python train.py --num_hidden_layers=15 --hidden_size=192 --n_experts=24 --experts_per_token=6 --d_expert=64 --d_shared_expert=0 --hidden_act="swiglu" --moe_layers=[0, 1, 2, 3, 4, 5, 6, 7, 8, 9, 10, 11, 12, 13, 14] --router_score="softmax" --normalize_top_k=false --routed_scale=1.27 --balance_loss=0.00495 --balance_bias=false --router_logit_norm=2.0 --init_std_router=0.0146 --lr_router=0.00111 --num_attention_heads=6 --num_key_value_heads=3 --head_dim=32 --vocab_size=32000 --norm="rmsnorm" --norm_place="pre" --norm_eps=1e-05 --positions="rope" --rope_theta=2020.0 --rope_fraction=1.0 --qk_norm=false --attn_scale=0.177 --tie_word_embeddings=false --parallel_block=false --init="normal" --init_std_qkv=0.0426 --init_std_o=0.0528 --init_std_up=0.0609 --init_std_down=0.0609 --optimizer="muon_hyperball" --learning_rate=0.00797 --lr_mult_up=0.724 --beta1=0.95 --lr_head=0.0103 --warmup_steps=200 --schedule="wsd" --decay_fraction=1.0 --decay_shape="linear" --final_lr_fraction=0.02 --batch_tokens=65536 --max_seq_len=512 --doc_mask=true --z_loss=1e-05 --train_tokens=588400000 --max_steps=8979 --dataset="wikipedia_en"
Below are experts of layer 6 (counted from 0) of a mixture-of-experts language model. Rows are named router (the router's row for the expert), gate (a neuron's input weights, with its number), up (a neuron's input weights, with its number) and show model dimensions 0-191. Each number is 200 + 30 x the weight over its row's rms, rounded and kept within 0 to 999.
After each expert's rows: "gets" lists some tokens that make up at least twice as much of what it gets as of all text. This comes from a sample of Wikipedia text that the model never trained on. Tokens count by the router's weight.

# expert 7
router,237,201,203,227,181,236,204,220,224,225,186,229,176,252,194,197,264,229,215,222,220,247,133,121,179,204,207,200,166,222,230,144,147,200,222,213,203,255,188,261,157,184,197,196,215,216,145,197,147,250,144,214,185,222,239,201,195,161,216,242,178,183,179,226,216,156,199,240,191,143,189,168,149,233,186,194,180,200,193,202,200,179,193,210,195,211,169,166,162,193,177,221,197,211,198,183,245,228,199,201,195,194,252,224,225,191,206,245,254,226,213,146,227,217,120,189,193,206,170,215,243,185,190,177,189,213,155,158,187,181,219,212,201,150,168,224,166,160,198,228,220,209,203,268,178,241,182,166,127,213,196,226,231,188,173,180,169,185,164,180,196,213,192,209,171,214,253,176,188,176,167,177,166,205,191,230,178,211,152,148,161,247,218,180,241,184,206,132,190,163,190,202
gate0,203,175,212,196,204,209,153,202,180,192,206,229,202,216,223,205,163,197,184,236,239,148,228,182,163,188,219,196,194,157,206,185,179,206,188,181,171,159,178,177,201,246,182,180,221,219,257,194,249,195,258,173,219,214,216,171,149,211,141,217,181,215,175,238,126,140,231,199,172,202,124,168,195,173,194,176,233,230,216,170,165,236,190,158,196,177,156,200,216,227,163,171,250,189,199,194,184,173,213,224,234,217,201,239,141,248,188,202,196,181,178,182,169,188,252,246,136,130,199,247,194,176,171,201,160,176,179,212,206,174,234,216,221,203,215,212,174,183,209,190,208,199,233,184,305,215,230,175,173,173,221,211,180,221,223,169,181,228,196,161,211,212,138,188,182,226,183,185,250,229,203,228,192,283,129,236,206,219,151,203,190,231,245,175,239,185,215,192,176,206,189,173
up0,252,215,191,222,224,182,186,212,183,252,229,220,232,224,158,162,151,216,262,191,201,234,206,186,255,182,211,181,247,193,213,224,165,194,201,233,226,129,145,294,213,161,214,174,206,238,222,216,248,174,163,180,184,212,175,199,144,194,201,170,203,212,174,162,243,261,173,176,226,223,183,202,180,179,214,186,229,230,189,210,240,189,164,174,165,164,229,253,175,198,150,287,199,212,225,213,228,205,215,220,179,223,265,197,200,168,222,260,213,190,216,228,197,196,223,162,187,144,175,231,210,223,218,212,162,249,193,292,194,227,196,240,234,203,189,127,232,242,201,208,185,180,208,211,216,207,207,232,207,186,216,202,173,208,188,178,190,157,178,221,180,192,209,167,210,227,224,220,175,163,192,235,153,225,213,206,218,201,217,218,193,197,173,211,228,156,248,193,208,224,148,242
gets: " and", "-", " to", ",", " or", " with"

# expert 5
router,187,191,199,224,209,211,203,199,162,205,170,144,220,182,203,181,224,120,174,184,198,230,173,197,182,211,186,193,237,226,161,219,235,188,229,214,175,153,202,193,230,222,193,164,198,216,258,198,252,136,238,194,202,227,187,194,187,197,214,240,218,153,193,203,176,180,221,245,214,265,132,181,212,221,174,202,200,243,219,145,176,186,254,210,192,145,162,178,205,175,157,249,222,188,138,216,179,157,165,207,156,253,198,113,208,170,232,169,227,241,185,157,256,195,207,171,204,202,211,168,192,245,167,199,217,170,133,171,221,226,210,223,192,250,182,249,190,196,199,197,134,227,239,173,139,203,205,185,182,180,167,204,218,183,211,195,222,211,203,235,156,237,179,180,197,203,254,143,198,206,182,203,180,207,182,235,197,207,221,205,266,151,226,196,183,174,173,170,256,193,184,212
gate0,179,177,237,243,195,106,222,213,204,218,162,199,162,226,233,193,167,214,202,222,202,193,231,214,244,246,239,184,203,234,194,151,162,194,199,153,221,212,162,222,192,213,198,186,186,194,246,153,202,196,184,181,212,173,231,220,207,242,126,148,262,188,237,196,172,177,159,233,156,227,242,216,205,185,208,212,208,197,142,255,175,185,190,241,178,227,233,198,188,161,151,222,208,209,190,207,186,210,203,181,225,198,218,224,164,211,236,150,215,233,249,158,237,233,202,163,199,166,187,177,167,167,218,181,167,172,259,230,257,202,163,165,242,216,278,156,210,207,255,189,245,162,210,139,199,209,189,231,152,192,223,202,156,178,197,149,185,261,228,225,214,219,180,185,199,200,197,262,231,253,175,188,197,199,177,164,180,168,211,183,220,206,173,192,246,210,192,220,200,189,179,172
up0,178,228,155,255,171,203,227,192,196,237,197,227,198,158,176,185,94,170,238,244,198,197,268,169,252,189,256,207,158,171,157,220,196,214,180,199,230,173,223,181,216,200,206,171,174,166,216,206,231,226,267,159,184,186,240,193,211,161,234,218,169,210,194,254,178,152,211,184,255,183,212,195,165,170,197,210,214,200,157,235,192,181,195,192,200,212,214,197,223,188,122,188,181,194,200,144,203,181,250,178,170,191,185,214,222,246,174,225,181,160,253,212,242,215,206,197,207,222,150,196,211,176,204,250,188,212,202,207,220,228,212,168,222,218,205,179,208,189,198,160,182,197,225,171,203,213,209,205,148,189,233,254,237,223,227,224,143,218,228,165,205,232,216,175,169,188,146,201,216,186,228,218,164,158,255,135,164,174,178,180,215,189,142,224,142,180,250,186,196,159,254,205
gets: "ing", "d", "ed", " had", "th", " to"

# expert 10
router,132,214,230,193,218,209,200,188,258,179,228,167,225,227,166,237,196,265,144,215,202,156,192,197,184,179,184,180,231,226,181,192,204,224,170,247,219,171,228,185,208,242,189,189,204,198,218,192,239,205,213,226,170,218,168,200,111,245,211,180,152,219,109,170,183,222,196,228,209,187,253,181,203,161,216,271,215,240,232,205,225,200,213,216,212,234,246,190,207,184,241,221,206,183,173,245,175,179,177,206,196,220,244,202,173,194,228,141,241,177,211,190,212,217,210,231,237,215,190,255,204,197,182,185,193,154,128,199,220,158,227,197,168,215,168,171,202,222,190,181,186,221,145,225,164,182,147,227,232,248,240,199,174,201,196,189,234,201,192,221,177,238,190,225,257,129,169,211,206,167,203,192,144,191,154,202,206,223,214,216,206,211,174,236,229,195,227,191,261,278,219,177
gate0,209,179,158,233,165,196,168,202,178,203,205,250,208,133,226,190,199,162,147,237,163,196,169,190,189,190,201,207,217,212,265,250,214,193,242,184,191,155,210,259,181,237,176,216,161,182,187,218,160,161,239,216,214,183,180,159,226,185,226,141,222,175,213,184,157,232,237,215,191,208,194,229,185,163,211,152,211,244,251,240,256,224,280,286,189,228,191,184,234,201,210,196,244,179,191,189,176,207,209,238,186,233,160,154,182,160,213,143,204,210,273,177,192,197,189,178,199,221,191,156,217,215,217,192,223,221,226,203,194,198,202,203,150,220,184,183,242,207,229,253,222,239,208,192,197,166,197,217,132,175,191,174,257,154,167,270,219,237,210,144,215,216,222,238,200,163,224,224,173,186,197,189,129,230,226,198,214,186,205,192,196,224,203,233,209,178,199,178,224,177,173,235
up0,190,241,173,191,164,194,174,207,232,182,229,190,195,201,189,215,208,200,181,225,247,237,172,169,126,220,151,221,218,207,157,177,196,201,190,182,200,209,215,188,179,256,193,228,275,197,284,213,205,207,239,201,185,172,173,207,210,165,188,197,176,225,241,185,162,164,222,183,265,219,197,126,175,199,198,201,197,226,178,189,223,191,178,152,225,182,241,201,144,196,234,218,215,244,191,243,218,176,195,150,226,203,206,248,192,175,185,190,187,169,213,166,207,206,224,245,267,178,215,226,210,235,222,220,143,190,203,182,210,254,183,155,200,215,223,202,250,212,221,190,188,200,271,130,166,212,187,190,231,213,241,199,190,163,191,187,180,225,259,196,230,182,229,218,203,157,143,207,209,160,247,199,169,162,191,213,247,136,177,216,251,183,191,159,141,201,175,255,189,152,233,199
gets: ".", ".\"", " film", " album", "\".", ")."

# expert 8
router,202,153,162,197,251,200,153,141,236,226,201,148,234,146,168,219,246,192,184,202,150,231,194,203,166,208,226,207,196,198,185,184,221,177,225,188,184,195,234,237,185,137,201,182,202,159,181,221,168,170,219,154,235,212,208,177,245,196,206,216,194,183,265,160,222,167,199,292,153,239,217,188,185,210,204,189,240,197,221,221,159,166,180,253,184,161,107,247,160,205,154,169,199,172,209,160,189,231,170,216,172,210,217,185,198,216,187,136,201,189,197,213,223,155,197,227,185,186,230,142,150,189,171,222,206,161,230,176,156,157,158,213,257,184,185,200,211,185,198,203,188,177,232,183,186,211,238,221,179,156,213,216,230,207,198,228,191,210,146,129,163,218,161,159,251,206,213,197,197,214,228,220,174,193,193,205,234,231,225,220,213,200,140,234,147,216,183,188,183,167,190,200
gate0,238,199,189,217,133,250,212,272,187,212,202,233,166,171,162,193,145,214,172,189,217,190,221,186,138,170,159,189,197,197,192,173,161,255,205,188,196,251,196,148,104,198,200,166,225,187,213,196,263,195,178,181,214,215,205,224,166,176,203,210,208,209,156,190,214,162,209,202,179,181,149,192,193,219,197,176,191,254,194,148,197,175,216,192,177,230,189,163,234,203,200,285,189,210,244,173,188,210,228,184,220,238,196,149,248,174,168,233,179,194,213,204,207,253,201,223,235,225,210,181,152,244,210,190,203,174,199,192,216,157,206,208,232,174,154,198,202,217,145,198,205,179,203,231,260,247,229,204,230,188,242,205,196,179,181,216,198,252,279,242,199,185,188,217,190,170,205,194,193,187,166,216,210,178,146,139,260,222,227,190,239,238,156,222,179,145,203,186,243,199,177,163
up0,191,137,193,194,237,155,183,206,238,212,181,214,209,183,229,203,246,232,180,137,195,161,204,204,193,189,177,163,222,162,168,199,246,211,222,221,178,185,193,212,202,266,275,194,166,186,215,199,162,210,229,194,191,206,152,189,227,195,188,183,161,176,204,232,182,194,208,169,207,255,227,153,206,163,179,273,280,208,201,177,201,211,193,202,197,252,227,221,230,188,234,192,212,196,195,212,181,191,161,213,197,203,218,161,150,163,209,194,186,223,240,188,172,181,212,212,187,177,210,154,174,161,278,227,211,207,282,215,228,178,215,216,171,200,223,210,206,214,173,251,198,253,248,159,215,149,223,204,220,197,228,184,224,179,230,201,207,171,238,189,241,272,208,211,174,229,234,203,167,217,148,195,240,177,181,243,240,211,174,179,200,170,266,209,272,208,178,143,255,202,236,163
gets: " in", " of", " at", " In", " on", " the"

# expert 17
router,207,165,213,164,190,252,242,238,172,217,226,203,220,220,236,189,236,212,256,180,225,207,119,184,193,194,251,141,225,199,206,178,177,188,228,163,177,232,202,219,233,205,186,242,178,157,178,147,181,182,186,226,142,222,169,231,208,210,178,207,205,215,115,221,214,167,215,195,206,189,196,160,217,189,195,235,110,208,210,199,224,232,207,204,201,231,209,232,176,214,239,151,224,215,229,230,270,226,169,182,213,207,193,222,223,216,195,219,181,217,176,166,210,192,195,180,202,205,171,268,285,252,239,211,204,220,195,146,182,224,252,130,204,209,199,155,195,202,213,252,152,194,233,200,199,225,169,199,126,211,203,230,227,176,217,219,202,174,183,230,239,223,207,253,168,181,159,188,204,168,196,200,197,220,171,251,190,172,157,201,201,224,225,156,214,195,201,153,245,238,184,229
gate0,181,234,103,154,222,195,171,218,186,211,235,255,192,148,173,198,177,223,155,193,195,198,218,174,192,276,147,201,216,189,192,185,188,224,202,163,232,183,231,224,175,193,215,214,210,240,181,210,194,215,170,190,222,208,219,253,175,225,227,200,237,168,191,203,197,201,200,188,167,210,201,212,260,199,231,203,220,170,232,180,195,184,227,223,223,199,226,220,145,241,227,228,158,176,214,181,244,196,229,165,226,242,152,173,206,213,217,230,229,156,186,210,190,207,214,203,228,199,218,166,179,222,195,208,194,213,213,205,197,175,228,242,274,222,171,223,236,248,161,233,192,197,182,184,261,153,166,210,177,258,146,138,188,177,176,197,239,228,168,199,206,176,170,146,158,258,149,183,185,141,157,138,224,215,190,125,204,192,210,260,198,156,202,165,236,197,190,211,177,184,166,233
up0,218,202,225,184,234,213,195,201,188,236,157,199,222,234,190,204,196,203,193,213,171,200,190,223,183,213,234,201,207,146,168,242,175,193,216,195,261,179,180,183,230,234,174,213,180,214,193,282,166,189,189,216,228,158,227,203,234,203,247,206,154,189,238,204,200,159,156,225,234,171,227,254,225,173,200,203,231,155,180,232,187,156,192,208,181,237,232,191,195,220,221,180,136,162,221,178,158,205,226,201,173,172,193,194,199,167,187,214,195,263,191,250,200,258,226,244,208,191,200,181,153,186,240,139,233,145,239,216,189,240,189,169,202,199,136,214,173,215,193,220,168,217,228,168,190,147,218,220,183,212,236,167,179,189,222,197,219,210,228,205,118,195,225,202,148,197,268,180,234,210,229,154,238,266,231,231,249,185,226,217,168,250,266,211,191,218,195,232,217,130,215,167
gets: "\n", ",", ".", " was", " is", "=="